Experts of a small language model: 13 layers.
Below are experts of layer 9 (counted from 0) of a mixture-of-experts language model. Rows are named router (the router's row for the expert), gate (a neuron's input weights, with its number), up (a neuron's input weights, with its number) and show model dimensions 0-223. Each number is 128 + 32 x the weight over its row's rms, rounded and kept within 0 to 255.
After each expert's rows: a language model's description of what the expert responds to. This comes from a sample of Wikipedia text that the model never trained on.

# expert 27
router [153  49 163 111 166 125  80 171 163 117 176  78  82 143 168 117 122  44 166 123  95 103 183 202 103 137  85  88  81 159 184 170 159 141  78  96 110  97 132 125 158  71 134  60 136 161 125 140  99 132 131 136 106 140 158 132 180 146 137 126 125  88 103 118 113 156 134 160 104 154 146 190 155 144 118 137 117  61 141 111 112 100 101 124 134 162 151 168 132  83 141 162  99 156 169 187  57  94 157 141  69 141 183 118 177 149  89 144  87 117 131 123 135 106 115  96  73 161 136 114 122  80 129 182  87 135 133 130  88  96 138 126 146 150 113 157 125 130 124 116 145 149 116 172  88 113 112  93 152 174 162 125 126 100 154 130 109 141  80  68 170 143 131 172 142 174  91  81 182  92 139  92 128 129 157  94 155 110 176 135 176  97 135 158 169  93 135 160 122 150  82 102 153 131  98 138  64  63  92 164  87 122 147 142 118 164  92 103 121 144 120 132 177 177 170  95 172 105  91 136 133 179 136 133]
gate0 [ 85  99  96 102 137 133 164 121  92 173 172 135 135 133 131 105 119 136  94 122 152  96 121 150  98 161 113 158 133 110  94 136  88 134  86 174 124  73 137 120 152 161 161 126 110 129 112 176  92  95 131 168 175 152 149 137 160 157 146 103  77 145 115 101 139  73  68 112 161 162 201 182  87 199 170 177  97 117 169 127 109 136  66 129 137  71 146 141 123 172  67 120 150 128 109 121  92 118 109 167 152 103 117 186 171 111 129 150 108 143 145 156 145 111  53 115  84 127 105  94 179 109 117 179  89 153 141 111 109 111 130 126  64 162 110  94  88  38 169 125 114  51 195 127 144 120 142 136 138 115 101 112 144 140  89  60 136 144 193 115 123 178 184 124  95 118 102  81 134 166 199 101 104 144 166 173 146 103 109  89  81 154 180 187 127 147 131 141 177 142  72 114 124 114 153 133 171 144 112 116 156 112 133 106 135 137 152 158 118  91 121 167 147 151 123 164 127 167 210 146 130 104 127 170]
up0 [ 72 170  85 119 107 105 105 128 140  73 133 105 169 146 145  98 104  88  85  87 166 162  94  97  96 114 133  98 130 117  85 141 109 107 166  79 135 116 118 162  41 105 131 136 111 203 163 138 140 176 102 114 123  74 180 147 168 170 143 155  94 124 135 138 164 181 117 111  98  80 113 119  50 114 105 157 172 108 105  67 141 130 159  92  98 166 126 142 208 135  97 178 129 160 113 132  88 149 153 158  91 150 164 137 126 155 160 124 115  94 174 113 107 137 190 175 137 181 169  97 128  50 193 143 167  81 124 179  97 118 134  99 106 130 165 153 115 109 123 112 124 137 176 136 118 165 173 189 144 175 143  84 118 110 120 144 119 102  96 115 130 101 133 124 159 105 162 156 145  80 134 141 178  92 141  58  69 135  99 144  86 108  43 187 160 122 148 163 147 112 119 140 135 114 122  60 115 114 149 111 100 160 154 143 148 137 142 160 151 135 152 125  88 121 123 114 166  72 120 172 169 158 161 132]
It responds to: Word-initial F and brackets. Lowercase or capital f starting a word (franchise, farm, festival), opening parentheses, and single capital letters starting names like K, B, V.

# expert 25
router [ 96 135 133 110  78  48 105 186 156 111  84 108 152 118  88 152 149 168 170 130 148 120 122 172 143  83  95 111 176 116 188 114  59 174 169 139 132 162 129  98  79 131 123 151  68 129  78  81 132 139 161 124  82  98  75 151 125 141 159 103 137 166  98  90 143 147 138 170 119 147  98  86 159  73 124 108 114 149 133 147 141 194 146  93 137  83  89 149 124 122 150  88 201 114 125  79 135 115 154 149 195  94 165 139  98 104 153 128  86 121 113 110 160  83 146  63 184 147 133 124 174 178 162 107  99 107 112 122 119 164  78 133  80 108 115 105  85  80 157 158 137  78 123 114 122 120  80 113 121 135  98 101  87 121 100 152 132 110  87 138 156 101 107 163  79  92 106 151 114 167 158 150 130 147 137 175 179 151 183 127 116 149 125 166 102  71 132 106  84 106 211 158 181 113  93 126 134 171 138  88 126 146 118 184 101 131 134 106 150 103 160 102 175 136 132  77 123 143 177 108  79  57 150 103]
gate0 [116 111 113 107 105 155 207 132  75 143 183 152 113 138 115 111 131 128 123 151 179  98 100 154  83 143 115 126 136  90 103 140 101 107 104 131 113  97 135 110 146 174 166 117 146 130 102 147  93 109 127 126 189 154 128 156  82 150 122 119  85 155 109  85 130  76 103 100 158 159 220 161  87 178 179 162 106 109 157 114  99 143  65 131 103 122 141 131 162 187  68 131 143 116 154 143  97 138 151 155 103 107 138 161 135 108 125 183 104 127 143 157 123  91  88 116  64 121  96 133 176  78 104 166  99 139 102 104  72 124  99 110  79 170 100 172 120 101 132 134 110  57 193 122 133 122 164 148 156  93 101 101  98 155  72  70 135 109 218 114 111 164 168  99  83 137 112  67 124 159 197 123  99 126 128 143 150  92 126 106 109 131 181 144 115 135 112 115 155 137  75 135 149  90 140 168 210 152  93 150 151 118 143  79 145 134 176 150  74  84 116 172 143 162 115 173 129 204 184 167 112 105 125 156]
up0 [102 171  82 101 117 102  65 127 129  70 111  91 143 150 158 100 125  74 103  98 156 158 107  98  69 156 132 118 140 127  79 145  85 125 151  86 100 119  94 137  65  68 132 133 104 161 145 173 151 178 115 104 131 124 146 152 159 174 100 164 126 113 117 125 155 160 104 116 121  75 145 159  71 100 117 135 177 132 109  72 158  95 188  73 107 148 157 145 203 168 102 194  79 118 130 112 101 157 117 162 110 157 146 121  92 137 146 111 151 115 135 160 118 130 147 105 124 169 146  68 128  63 203 151 159 104 129 187 113 124 120 123 127 135 148 144 113 131  89 124  89 134 121 142 116 159 171 170 144 208 115  82 108 108 126 121 143 130 107  85 152  81 125 153 146 102 149 143 157  85 143 159 167  59 164  92  69 140  92 158 128 165  55 193 131 136 154 151 133  98 100 134 157 149 111  44 110  90 131  95 117 164 135 117 123 118 111 140 113 133 156 111  80 155 138 105 206  52 125 177 161 154 174 109]
It responds to: Personal-name inner pieces. Inner pieces of personal and company names after a capital initial, such as S-on-s, Er-n-est, J-enn-ifer, N-ick-name.

# expert 0
router [117 168  98 150 188 163 128  72 152 126 102 126 207 101  69  94 155 156 119 144 158 119 182 129 111 110 156 118 156 137 120 121  94  64 163  85  84 118 152 139  88 114 160 129 132 152 118 133 142 216 117 135 111 183  90 121 151 103 144 165 130  80 100 189 141 105  75 129  58  92 176 142 166 145  74 107 164 135  78 132 155 126 163  79 121 167 164  98 170 132 201 159  91 113  98 123 116 138 143 138  99 108 166 171 169 185 111  69 159 127 121  97 157 185 118  91 152 160 127 171 124 125 185 129  91 136 119 185 160 109 112  82 175  82  82 161 135 179  95  79  95 158 100  69 145  77 105 131  96 171 129 174 171 155 140 144 128 130 148  92 123 170 119 152 127 136 129 122 123  69 138  77 122 134  95 133 110 140 150 160 157 120 108 117 137  99 139 104 129 124 123  75  75 161 101 114 144 100 162 107 117  88 118 144 186 158 140 135 106 139 104  91  64  68 121 139 134  99  60 127 162 162 158 129]
gate1 [109 114  77 119 175 116 161 129 105 120 166  98 127 157 107 140 124 137 135 114 147 161 145 138 110 123 104 150 155 138 170 150 158 162 133  81 134 125 128 154  83 120 142 184 111 113 113  97 108 115 119  95  81 149  90 117 108 139 137 124 167 110 120 136 121 136  97 128 146 134  99 122 121  85 142 154 102 150 150  91  79 132 103 103 123 161  73 148 105  82 113 121 159 135 151 134 171  81 163 214 201 109 109 102 106 182 126  93 125  82 121 122 135 160 154 111 132  33  94 144  89 164  61  87 122 137  91 115 167 117 123 126 166 144 150  74 101 193 114 120 136 121 135 134 141 159 130  72 123 138 107 106 188 129  60 171 173  71 113 155 188 193 119 147 116  85 181 194 141  80 141 115 162  71 139 131 155 126 130 169 152  87  85  90 125 121 141 105 132 123  74 165 186 113 110 105  75  70 163 124 198 156  67 130 149 140 130 103 120  83 101 167 178  87 169 112 164 193  98 176 188 168 162 161]
up1 [146 120 155  59 122 165 122 148 132 150 115 126 144 113 148  91 170 112 120 114 195 161  78 108 125 116 139 119 142 147 113 159 178 179 180 161 114 108 170  73 100 102 157 116 159 109 141 137 148 114 157 106 152 121 149 159 127 117 142 171 131 127 128 178 167  82 157 147  78  82 126 132 156 140 115 138 133 145 153  91  79 133 102 135 155 180 152 180 108 183  80 179 169 141  65 117 168 163 131 103 146 121 100 121 121 158 146 104 129 173 152 188 128 174 148 185 159  60 153 101  93 126 191 101 188 111 145 142 115 136 102 110 186 112  72  86 139  92 151 162 125 141 140  86 155 123  91  89  85  94 147 129  61 147 137  84 187 174 206  57 124 134  76 112 184 149 105 154 122 138  90  83 144 130 129 127 174  89  86 107 108 130 180 115 142 125 122 136  94 148 149  72  98 144 174  58  91 154 105 139 129 111 122 111 125  75 117  68  86 155 158 134 120 187 119 129 151 113  71 142  75 171 106 139]
It responds to: Country and place-name endings. Final pieces of country, region and place names in lists and tables, such as the a of Java, ia of Australia, York, Japan.

# expert 26
router [178  56 185  98 162 166 136 119 103 144 157 131  99 131 139 110 169 124  67 141 123 123 137 172  72 170  93 122  97 171 122 144 154 156 104 152  98 117 133 140 148 145 164 131  91 109 185 123  99 118 209 101 153 128 122  88 134 117  87  72 182 139 100 101 123 151 130  75 133 154  83 152 144 152 103 123  86 136  98 164 117 143 163 116 194 102 122 138 188 150 143 177 130 124 134 149 126 126 112  94 116 153  73 142 105 188 148 112 111 176 114 137 120 132 142 123 111 203 137 184 119 132  57  97 120 144 161  80 125 109 127 159 137 154 147 159 123 142 104  64 102 122 154 113  87  56  88 120 153 142  81 104 106 179 128 108  56  84 154  81 122 160 116 168 150 146  99  98 169 137 111 160  89  73 148 133 110  89 132 145  83  67 104 110 140 163 145 195 193 137 189 183 103 117 141  81 111  93 110 164 106  66 107  73 141 143  91 174 142 185 119 179 126 141 119  96 142 113 122  71 116 110  99 148]
gate1 [ 93  88  92 148 151 129 147 174 143 104 171  93 111 147 112 150 117 146 145 132 129 114 121 136 130 156  59 139 133 145 161 166 154 136 127  82 191 105 164 147 101 118 145 149 123 140 152  91 169  97 135 118  95 155  93 121 104  95 144 122 182  95 100 152 109 194  65 138 162 156  75 131 148 126 127 139  75 143 164 109  80 142 125 133 108  96  83 185 118 136 113 133 124 139 148 171 153 102 117 172 173 143 122 133  93 188 164  95 120  96  94 127 166 159 137  97 130  96 105 101  81 143  59  88 110 108 115 123 154  96 120 102 131 168 146  93  99 208 129 112 117 138 135 146 145 153 151 106 153 166 142 138 172 142  60 164 163  91 121 183 207 225 123 154 106  97 173 158 131  83 133 128  99 119 143 137 149 112 155 127 159  53  85 108 171 129 151 120 132 116  96 120 152 132 117 133  41  55 142 174 178  90  47 114 148 125 113 156  90 113 114 171 145  64 120 150 158 204 121 121 193 162 110 154]
up1 [136 128 172  91 121 155 102 150 144 158 108 114 141  71 153  96 169  90 166 130 169 134  73 118 151 164 144 136 140 157 115 166 141 162 178 140 111 100 152 106  99 101 143 146 134 118 134 154 162 127 154 110 184 156 119 140 130 127 117 151 131 131 131 176 147  63 147 149 100  67 108 136 184 142 105 138 119 122 161 111  91 150 142 124 142 154 168 183  99 178  76 185 160 102  79 140 140 168 125  94 119 153  94 139 106 132 139  98 121 175 117 201 123 175 154 147 155  77 143 103 104  95 184  96 181  54 133 134 120 118  97 123 151 116  63 117 153  99 147 175  99 127 166 101 139 147 114 107 122  97 164 121  66 145 142 115 181 182 210  67 132 148  57 111 175 129 121 125 111 140  91  70 111 130 115 131 170  99 114 125  81 112 153 132 126 128 131 119 112 123 149  48  97 159 156  56  96 145  75 154 136 111 106  86 133  68 135  66  46 137 129 122 117 180  95 136 129  80 111 116  68 200  97 168]
It responds to: Adverbs, auxiliaries, relative pronouns, numbers. Function words before a verb phrase, such as to, who, which, had, have, only, -ly adverbs, and numbers in tables and ISBNs.

# expert 19
router [109 109 104 163 162 138 160 168 152 108  48 141  72 106  89 119 127 151 139 105 157  94 117 152  73  62 135  98 169 122 161 108 176  92 126  89  88 112 116  97 109 106 175 111  86 138  72  64 106 104 110  70  84  98  98 121 162  96 185 123  90 145 186 123 121 100 138 165  97 123 131 138 173 121 101 108 133 123 115 135 139 193 119 161  99 100 131 139  87  96 139 211 146 139 135  76 126 115  93 211 199 136 158 146 169 164 123 146 103 119 110 105 154 173 101  90 136 161 167 116 164  60 122 142  90 148 178 166 150 121 119 109  76 144 137 102 169 146  59 159 163 144 182 153 147 106 141 156  97 115 105 117 151 148 167 172 130 190 142  59 100 101  83 122 146 128 136 112 121  61 164 124 123 137 120 171 145 131 130  90 146 129 130 155 109 147 141 112  84  57 117  87 156 100 138 166 158 153 142 126 125  94 141 106 190 108 156 125 131 146 206  86 145  95 126 139 179 181 122 104  83 109 109 139]
gate1 [ 93 117  75 135 126 128 154 114 141 129 151  84  84 147 118 129 137 157 163 136 118 121 153 151 110 137  75 133 144 121 138 153 131 120 123  33 187 161 138 129  85 114 165 134 109 161 151  81 137  71 118 115  97 171  72 129  82 127 139 102 175 134 135 150 107 155 109 142 144 168 111 109 137  93 143 133  99 131 148  94  79 113 134 137  71 144 139 153 112  71  99 114 101 129 163 143 182 106 155 212 173 110  83 124 115 196 149  44 124 119  79 104 126 166 166 126 109 105  84 110  82 152  73  87 119 152  98 115 141  74 153 158 139 157 140  69  84 189 128 102 117 129 108 138 143 172 168 112 113 136 111 122 183 129  58 155 158  74  85 189 225 168 123 132 114 116 186 188 123  83 115 114 145 100 137 135  99 122 156 175 123  76  69 116 150 106 131  97 107 104 124 129 206 144  80 133  57  79 155 132 143 144  66 121 133 142 118 117 125 102 127 166 142  86 152  92 156 139 127 109 162 153 131 173]
up1 [117 135 138  89 137 148 103 151 144 129 122 111 123  95 152  58 179 112 148 121 184 128  82 131 135 142 139 133 138 161 117 190 127 147 188 154 112 109 145  89 138  90 167  93 164 142 154 141 153 137 161 114 185 145 146 168 108 121 136 188 114 122 116 172 122  81 143 139  79  73 124 160 170 151 110 143 132 146 137 103  85 125 142 132 132 168 175 167 100 181  96 144 137 131  87 148 136 178 137 116 119 139  82 162 157 158 173  91 141 154 101 152 116 171 154 169 157  76 153 105 107 114 179  81 160  96 158 154  98 107 126 125 162 123  62 118 132  76 129 155  82 146 145  94 164 117 122 107 123  99 136 137  61 166 138 127 198 181 179  71 103 153  71  87 174 157 119 150 124 122  84  84 134 144 111 130 178 106 101 103  90 149 145 122 126 128 166 114  63 138 183  62  93 148 165  28 116 116  90 147  96  91 120  96 151  78 156  94  78 163 134 118 116 171  82 134 148  74 111 108  82 204 122 184]
It responds to: Second pieces of names. Second word piece right after a capital letter in names and table rows, often Spanish or Arabic, such as L-an-terns, M-as-jid, D-F.

# expert 21
router [187  83 104 101 190 147 121 178 136 162 148  72 122 156 154 125  93  25 122  79  89 133 143 139 135 169 145 164 137 106 107 185  90 148 131  87  91 152 140 154 157 127  77  81 160 146 173 108 143 151 120 117 175 159 119  96 141 155 100 113 107 120  82 129 114 112 151  88 133 211  97 179  66  58 163 151  95  95  77 145 131  70  82 132 146 200 108  96 135 184 118 107 102 148 124 180  76 106 184  99 101 142 131 104  56 131  66  98 174 119 127 165  89 156 176  65 102 142 102  94 131 107  84 112 151 134 164 152 161 136 123 118 153 136 131 151 167 111 101 101 151 158 154 120 162  84 126 101 109 149 167 113 106 116 144 149 101 199 138  87  75 186 115 171 125 148 152 121 165 139 150 117 165 126 136 108 131 173 159 145  86 105 117 103 145 138 154 175  74 139 174 142 152  77 133 140  87 109 118 145 113 123  89 126 130 175 140 123 104 153 110 122  91 155 149 108 115 155 154 173 157 120 178  98]
gate1 [ 83  74  63 131 136 105 140 156 138  88 165  76 103 141  94 148 144 130 168 110 119 110 132 124 133 152  80 117 141 152 160 148 142 158 134  78 170 126 148 164  74 125 152 119 117 142 151 109 150 115 118 114 110 170  52 119 112 124 185 138 144 111 112 173 120 144 100 118 153 169 129 135 115  99 127 132  95 156 145 103  76 130 123 140  86 106  75 148 103 123 137 113  83 109 155 124 147 100 134 216 162 157 127 125 120 194 130  62  98  97 120 138 119 158 185  92 142  67  98  92  55 148  70  64  87 150 134 135 156  74 145 133 126 160 181  98 105 171 118 111 134 140 109 143 134 147 150  81 111 150 137 117 185 118  83 140 151  72 108 173 186 229  90 161 100  72 208 159 151 142 135  99 149  69 130 110 143 131 124 154 136  81  95 113 158 102 156  96 130 113 100 131 179 148  96 101  59  78 139 127 164 145  37 144 156 136  99 126 111 127 128 142 158  80 153 129 143 163 109 142 195 158 163 127]
up1 [107 154 127  67 117 167  99 151 144 167  84 109 124  99 128  75 179 125 139 114 165 149 117 134 127 147 157 134 131 141 126 166 139 149 175 150 114 119 157  93 125 116 138 120 117 133 142 138 176 123 143 120 190 150 131 140 134 125 130 144 130 111 109 156 159  65 140 166  66  82 133 157 168 128 127 144 105 149 136  84  94 120 155 113 141 161 164 151  92 160  71 176 188 126  61 163 128 190 125 105 131 146  99 159 140 149 130 107 115 174 105 184 124 153 197 159 144  88 173  92 134 100 169  94 177 116 151 133 141 112 118 129 162 111  62 116 140  79 143 158  97 184 171  85 161 122 110 106 112  76 120 121  46 140 144 106 194 155 181  40 136 134  83 126 162 117 130 116  92 127  93  65 134 151 150 158 176  96 116 104 106 120 152 115 120 138 151 128  82 156 152  46  94 141 182  57 109 144  95 169 112  92  94 108 139  78 135  71  64 162 141 130 125 180 115 138 135  88  88 134  57 196  93 140]
It responds to: Numbers in tables. Leading digits of numbers, mostly in table cells after pipes or in lists and scores, e.g. 1, 2, 4, 5.

# expert 37
router [218 117 101 163 168 112 131 173 163 144 190  60 139 169 161 102  89  78 153 133 110 117 143 182  76 174  71 124  96 163 111 120 110 149  84 202 164 157 157 109 159 113 140 109 136 149 152  95  89 138 154 111 140 141 136 177 135 114 144 128 111 107 181 111  95 140  97 138 137 107 125 152 160 143  80 198 147 140 156 165 126 178 164 164 196 168 112 138 147 182 125 133  67 186  71 151 140 132 149 111 112 116 123 110 143 152 128 144 150 109 124 167 104  59 137  97 105 157 112 137  85  83 141 161 133 137 106 185 173 141 127 144 156 180 149 128 106 146 159  94  90 151  58 137 117 132 118 181 148 129 155 153 101 131  96 122 120 164 130 126 161 149 104 152 133 146 132 160 150 112  96 152 128  76 137  82 111 136  51  80 169 156 152  88 170  59 122 141 121 184  99 153 156 142 154 159  56  83  44 158 113 172 148 129 120 156 167 140 127 161 101 142 129 188 101 135 155 155 102 174 145  92 132 133]
gate0 [138 112 126 107 106 128 190  97  91 144 167 132 147 156 121 104 147 156 141 127 109 101  96 195  86 197 102 157 160 102 128 118  92 134  90 139 118  89 162 113 136 156 153 128 135 102 138 174  89 103 150 180 176 126 128 181 138 158 145 110  80 143  97 128 140  71  82 114 161 195 195 197 122 187 146 162 100 108 180 119 125 135  58 168 129 182 131 132 141 175  98  86 132 116 127 123 105 153 102 141 148  74 132 174 174 135 113 156 124 143 134 157 107  96  82 117  50  88 116 100 191 115 147 175  84 128 177  96 108  84 113 119  90 137  92 150 107  85 160 128 145  59 150 124 129 156 164 121 125 139 104 115 114 139 138  81 112 163 218 137 104 178 190  86  80 143 130  94  79 145 149 121 113 113 163 156 123  93 147 116 102 148 171 145 137 156 116 109 150 137  80 104 152  96 133 134 173 116 110 148 124 120 127  77 146 136 193 130  92 101 115 188 176 124 125 184 129 203 160 126 150  84 145 192]
up0 [100 176 112 119 152  94 107 160 147 103 159 106 151 132 148  81 103  81  71 106 180 145  96  78 103 126 138 114 126 130  78 138  71  95 134  75 114 111 138 137  95 114 109 131 129 197 155 144 123 163  85  87 149 142 175 141 132 157 104 142 110 132 111 134 155 189 122 144 108  81 123 125  58 110 128 139 188 110  92  68 103  96 174  59 122 150 133 131 184 139  91 204  90 121 153  93 105 108 135 134 129 107 156 145  68 142 142 156 144  88 135 151 116 145 159 137 147 175 130  87 136  56 155 154 168  81  99 226  85 110 120  70 142 151 147 147 116 104  73 152 105 162 172 125 126 152 162 176 162 190 144 127  99  85 111 110 124 132 137 146 156  87 128 141 149 123 135 157 185  76 136 162 147  52 137  94  80 112  87 169  90  95  84 175 141 141 175 142 160  93  72 144 164 133 120  70 108  92 125 128 108 146 154 117 108 110 117 144 124 104 165 154 100 166 119 103 147  87  71 180 147 153 186 127]
It responds to: Word-initial pieces after adjectives. Opening piece of a noun after an adjective or the, often d, con, res, such as Protestant d-enominations, Catholic d-ioceses, Dutch.

# expert 55
router [120 175 147 127  94 143 138 143 153  90 109 101 126 111 148 107 127 152 153 107 137 116 136 173 115  43 137 118 122 144 128 125 155 142 140  71 172 168 137 126  98  76  83 163  76 103  95  69 129 162  74 104 126  82 121 187 151 117 155 180 102 135 199 140 133 122 134 193 133 117 143  75 120  69 134 124  94 172 122 131 145 157 190 144 146 158 170 106 176 106 110 121 132 149  77 106 146 178 112 171 111 141 145 145 169  86 129 169 118 126 134 154 134 157  86 194 149 144 115 131 117 166 157 116 128 113 150 111 151 172 172 115  88 114 112 118 120  90 206 172  89  89 112 158 168 178 149 180 136 166 111  58 109 108 191 113 155 113 148 175 169  85 110 149 153  95 140 206 153 117 170  87 205 171 133 123 170 161 142  96  81 154 113 120 127 154 127 113 160 139 153 123 113 150 130  93 104 177  77 159 151  96 169 150 114 109 162 151 146 160 185 103  78  92  77 112  60 122 132 114 183 110 108  98]
gate0 [112 130 128 106 114 146 182 132  85 163 134 137 113 157 150  95 117 156 115 140 140 113 108 191 110 166 110 182 136 121  98 131 100 148  63 148 135  83 166 109 151 163 156  98 130  95  81 173  78 112 129 159 206 148 116 151 114 141 116 131 104 154  97 104 176  87 106 105 119 159 213 177 108 186 162 180 126 134 172 145 105 122  92 182  97 131 118 174 114 172  62 142 107 123 115 119  93 134 116 126 116 106 108 208 162 128 142 159 119 121 174 162 127 130  83 131  21 120 118  98 173 119 144 162  88 173 150 114 118  98 111 115  90 150 120 142 121 117 120 117 132  82 193 122 128 145 162 140 157 162 109  93 122 156 124  65 146 181 235 116 103 178 157 131  85 120  98  77 125 140 186 128 144 140 157 130 119 115 145  88  90 152 182 143 129 165 114 119 167 131  98 134 109 112 153 126 180 136  58 144 165 135 157  99 156  90 158 127 116 107 108 190 115 165 141 197 175 177 183 104 118 106 114 141]
up0 [100 164  95 112  75 105  81 141 134  78 170 102 169 107 145  93  93  74  81  97 187 153  93  88 116 133 156 111 147 134  70 118 100 109 119 121 131 107  90 151  51 100 133 155 108 189 132 144 148 161 106 106 109 156 182 158 162 144 106 151 111 123 107 166 134 152 128 125 110  91 136 121  52 106 105 133 156  99 105  96 112 117 157  88 137 161 118 150 199 139 117 135 103 179 153  98  92 142 164 155 106 118 133 117  94 156 199 130 120 110 197 134 102 117 204 122 132 188 108  64 105  59 205 131 160  95 129 188  93 137  76 122 123 155 130 166  92 102 124 117 130 115 141 102 136 121 161 160 145 187 110  63 113 108 136 161 104 127 116 112 100  70 178 148 146  91 160 133 148 124 147 159 162  57 143 109  93 132  67 169 100  99  35 167 142 127 161 181 158 116  83 168 155 145 121  87 129 133 117 110 108 144 145 167 127 118 136 167 126 140 181 135 114 117 168 119 182  92  89 174 150 151 133 117]
It responds to: Capitalized place and name syllables. Piece right after a capital letter in countries, places and foreign names in tables, like F-ed-eral, C-eb-u, G-ree-ce, b-ron-ze.

# expert 48
router [182 101 150 122 174 148 123 138 158 129 136  91  54  80 152 118 113  48 143 103 137 145 117 156 174 163  91 122  95 179 190 100 123 106  95 136 130 178 100 106 158 113 144 122 125 162 143 113  79 136 148 169 166 162 129  99 105 150 139 136 135 162 160 141  51 128 133 106 136 168 110 117 154 170 141 165 172  94 194 117 131 166 134 172 189 137 151 151  94 174 107 161 173 164 166 164 127  75 103 127 132  86  85  83 113 162 130 129 125 159  84 130  89 108 151 126 124 155 138 119 148  77 100 132 161  93 123 167 135 100 102 177 171 176 141 100 128 119 126 132 141 158 120 137  71 134 182 108 156 143 168 194 107 181 190 158 144 157  99  67 123 110 119 108 119 155  92  76 111 126  68 162 141 145 129 180 106 145  89  75 147 143 195  95 118 116 103 164 144 120  84 131 199 119 170  93 105 105  78 115  87 101 116  97 103 137  95 105 158 154  53 127 154 149 176  98 138 164 157 135  75 109 190 148]
gate0 [128 111 113  97 124 113 186 104  81 156 157 129 122 148 118  86 162 186 124 141 122  97 104 164  85 163 110 191 152 123  81 160  98  93  70 139 136  76 148 113 138 148 167 174 110 113 107 176 116  91 143 154 179 147 131 163 121 153 135 117  78 117 134 153 161 100  97  81 150 163 192 193 110 184 169 154 109 134 176  84 114 124  46 125 129 132 139 129 115 171  55 154 122 146 159 147 113 114  77 147 144 109 115 176 176 115 119 158 132 141 150 170 143 119  91 124  46 123 108 112 196 123 127 171 130 152 135  98  99 102 111 114  79 154 118 146 116  51 167 107 144  69 188 103 131 136 158 160 132 114 122 115 103 139 124  70 129 142 198  91 112 151 170 134 109 134 108  92 107 183 176 113 113 135 145 167 141 113 164  99 114 157 178 167 110 164 134 141 154 117  97 119 117  89 150 152 178 155  97 120 129 112 157  76 169 132 163 149  80 102 113 208 166 140 116 199  96 191 184 146 142 111 104 166]
up0 [113 156  99 130 130  89 102 174 163  85 172  97 154  80 161  98  76  55 106  90 175 142  63  87  89 151 119 104 130 130 100 120  55 119 134  62 107 141 120 122  82 108 124 119 131 165 138 123 109 157 101  76 131 157 161 141 161 135 107 151 145 123 159 140 156 169 130 121  86 101 118 144  56 135 132 120 169 112 128  89 103 140 172  79 116 169 128 122 202 149  99 197 127 110 128 103  87 159 159 116 116 136 140 134 108 142 127 128 129 113 171 144  90 141 151 105 160 179 130 108 103  24 192 186 146  92 133 195 111  97  95  62 122 152 142 162 120 135  83 137  94 150 165 128 118 160 182 163 142 158 150  88 134 119 140 138 114 131 163 115 164  96 137 138 120  83 148 133 136  97 103 158 170  45 143 117  60 133  70 184 102 131  81 172 136 158 177 163 168  96  95 154 173 134  99  67 138 101 131 118 118 153 147 124 143 135 157 132 123 131 160 144  79 150 130  94 172  69 121 184 174 149 150 142]
It responds to: Verbs and word-first pieces. The verbs is, was, are, may, can, and first lowercase pieces after an article or verb, such as the l of lancet, comp.

# expert 29
router [151 134 117  89 213 134 132 167 129 113 170  29  91 124 196 137 142  48 167  86  83 106 172 124 116 161  73  95 121 154 176 176 162 155 125 126 113  85 177 125 102 184  67  69 155 181 152 128  91 148  80  81 156 199 114 125  82 123 143 103 136 156 161 112 132 153 163  77 184 134 135 151 151 132 117 106 107 116  90 105 130  92 151 104 136 153 138 135 108 140 140 165 119  90 165 127  66  99  94  92 112  89  99 127 116 102 128  70 218 143 145 123 151 132 106 100  75 166 155 146 107 155  65 165 107 129 116 119 133 150 118 139 157 148 174 135 136 130 163  78 165 117  98 113 138 123 133 143 180 108 109 152 105 186 135 178  96 103 142 148 115 141 125 138 132 193 128  83  93 135  82 130 113  72 117  82 120 180 117 155 155  81 159 143 169 114  87 136  94 137 173 140 121  93 121  67 113 109  84 109 150  92 129  70 112  98 117  92 103 128 115 110 119 199 180 138 134 117 130 127 104 140 131 139]
gate0 [111  99 126 146 139 137 165 123  80 146 162 127 135 139 134 108 142 151 117 149 138  85  92 149  88 186  94 168 146 135  87 168 107 121  60 151  90  75 126  80 145 169 197 123 107  99 108 185 122  88 141 161 164 142 128 120 136 147 117 131  46 150 101 128 153  85 119 115 163 193 194 184 110 196 180 150  92 119 167 131 120 123  49 136 125 122 157 139 118 169  84 139 148 122 113 156 122 146  99 158 127  93 141 167 150 124 148 158 119 150 162 131 105 144  50 119  56 108 111 117 176  96 138 159  65 164 185 105 102 113 118 115  74 143 129 134 109  91 166 110 148  95 170 121 146 133 137 111 160 115 116 125  93 158 103  64  98 126 193 107 108 188 177 103 123 159  89 101 110 175 177 109  98 135 138 158 148 104 142 109 107 172 169 164 138 164 123 129 173 120 107 125 119  99 154 158 207 142 100 110 169 100 171  74 143 147 161 135  52 111 107 179 159 144 130 168 144 162 202 152 126 114 128 172]
up0 [136 181 108 101 120  94  97 127 178 106 140  91 138 130 136  67 104  97  87  91 194 178 103  96  87 142 164  84 115 102 104 128  95 115 149  96 109 120 124 145  51  88 100 153 135 189 174 119  92 163  95  93 146 113 187 160 162 181 102 127 139 127 143 120 148 147 104 128 115  86 161 141  97 120 123 131 166  82 123 106 143  79 167  92 124 157 139 143 191 137  89 193 114 143 107  83  84 131 142 136 132 137 121 136  90 146 163 161 107 108 157 159 117 119 170 153 155 181 129  80 113  89 198 179 158  87 105 203  97  90  94 126 105 138 129 148 149 107 122 139 111  92 155 137  97 164 182 159 124 184 131  76 120  82 146 168 120 159 131 129 129  77 154 127 119  90 158 108 131  95 159 181 135  96 168 111  62 139  73 184  84 110  72 196 133 159 166 173 156 142  74 144 151 125 111  67 101 103 132 106  77 163 122 124 152  87 151 131 146  72 159 160  61 150 136 115 143  97 111 160 172 150 149 113]
It responds to: Lowercase word beginnings. First pieces of lowercase words after to/the/they, mostly verbs, such as ar-gued, t-ended, t-alked, g-iving.